Experts of a small language model.
Experts: 64 experts in each of 13 layers, 6 picks a token.
Below are experts of layer 3 (counted from 0) of a mixture-of-experts language model. Rows are named router (the router's row for the expert) and show model dimensions 48-95. Each number is 128 + 32 x the weight over its row's rms, rounded and kept within 0 to 255. Numbers have three digits each.
After each expert's rows: "comes before" lists some tokens at least twice as common just after its tokens as in all text; "comes after" lists some tokens at least twice as common just before its tokens as in all text. This comes from a sample of Wikipedia text that the model never trained on. Tokens count by the router's weight.

# expert 57
router:145140151151135151128133129088173171106113079119117123174143134104130084106205118140148140138076118185092121150070133120164142103119117091145158
comes before: "the ", "he ", "a ", "was ", "his ", "they "
comes after: ", ", "s ", "es ", "such ", "0 ", "ation "

# expert 4
router:169185165130158178117188147124161141050092092122125114154126107121112088087157121162161129153100144131104121170103082115090105132100116106137109
comes before: "- ", "| ", "\n", ": ", "List ", "See "
comes after: "\n\n", "|", "\n", "==", "- ", ")"

# expert 32
router:151167141094158147216122111068173147162117135140152132161183127090154094068155134123128137130125145169122149199130168152155110068092140102131150
comes before: "the ", "his ", "first ", "a ", "same ", "United "
comes after: "of ", "in ", "for ", "to ", "on ", "at "

# expert 63
router:134197141114184145120234125113210183105116119170156112172118051106148085122204039131155182153087169123118168159133119145111150075108121118142188
comes before: "- ", "\n", "\n\n", "| ", "==", "The "
comes after: ".", "|", ")", "==", "===", "\n\n"

# expert 13
router:181193143122175138217173144078192130097154116146120108150182084154114122134191125117180190129054159178098131172122118116150180102055116083155150
comes before: "- ", "a ", "The ", "==", "In ", "been "
comes after: ".", "|", "==", "===", "\n\n", "\n"

# expert 10
router:138188131128170160152171131129156129093077120165151107147185122137092077124148091106179149135053065144112146123093101096128122117105136137128191
comes before: "- ", "• ", "Born", "Country", "Coordinates", "201"
comes after: "\n", "|", ")", "\n  ", "==", "information"

# expert 8
router:177180135096156148184193120119196179074118148113168127129216069138109135149133115134177149182114075144071138169084123134140136115080144138170127
comes before: ".", ",", "–", "°", ", ", "% "
comes after: "| ", ".", ",", "(", "–", "°"

# expert 48
router:154200149114154175134127106133140188100125118161136152129160057090108106139168122147156159215093098130068103142052131135097145088135136121150171
comes before: "the ", "The ", "\n\n", "In ", "he ", "He "
comes after: ". ", ", ", ".", "However", "\n\n", "s"

# expert 6
router:117171154084204122145139120118135146173097108173138121164120099130141102103140122119169157127094197139106164218087138097184147109100130117107111
comes before: "is ", "was ", "the ", "a ", "by ", "in "
comes after: "is ", ", ", "was ", ". ", "\n\n", "It "

# expert 42
router:152126121114179175165099146110146118088086114147193108161200115084170128128129119150165129139115153169142146217052144095120124048142137151147134
comes before: "| ", "|", "(", "years ", "years", "km "
comes after: "| ", ".", "–", ",", ":", "on "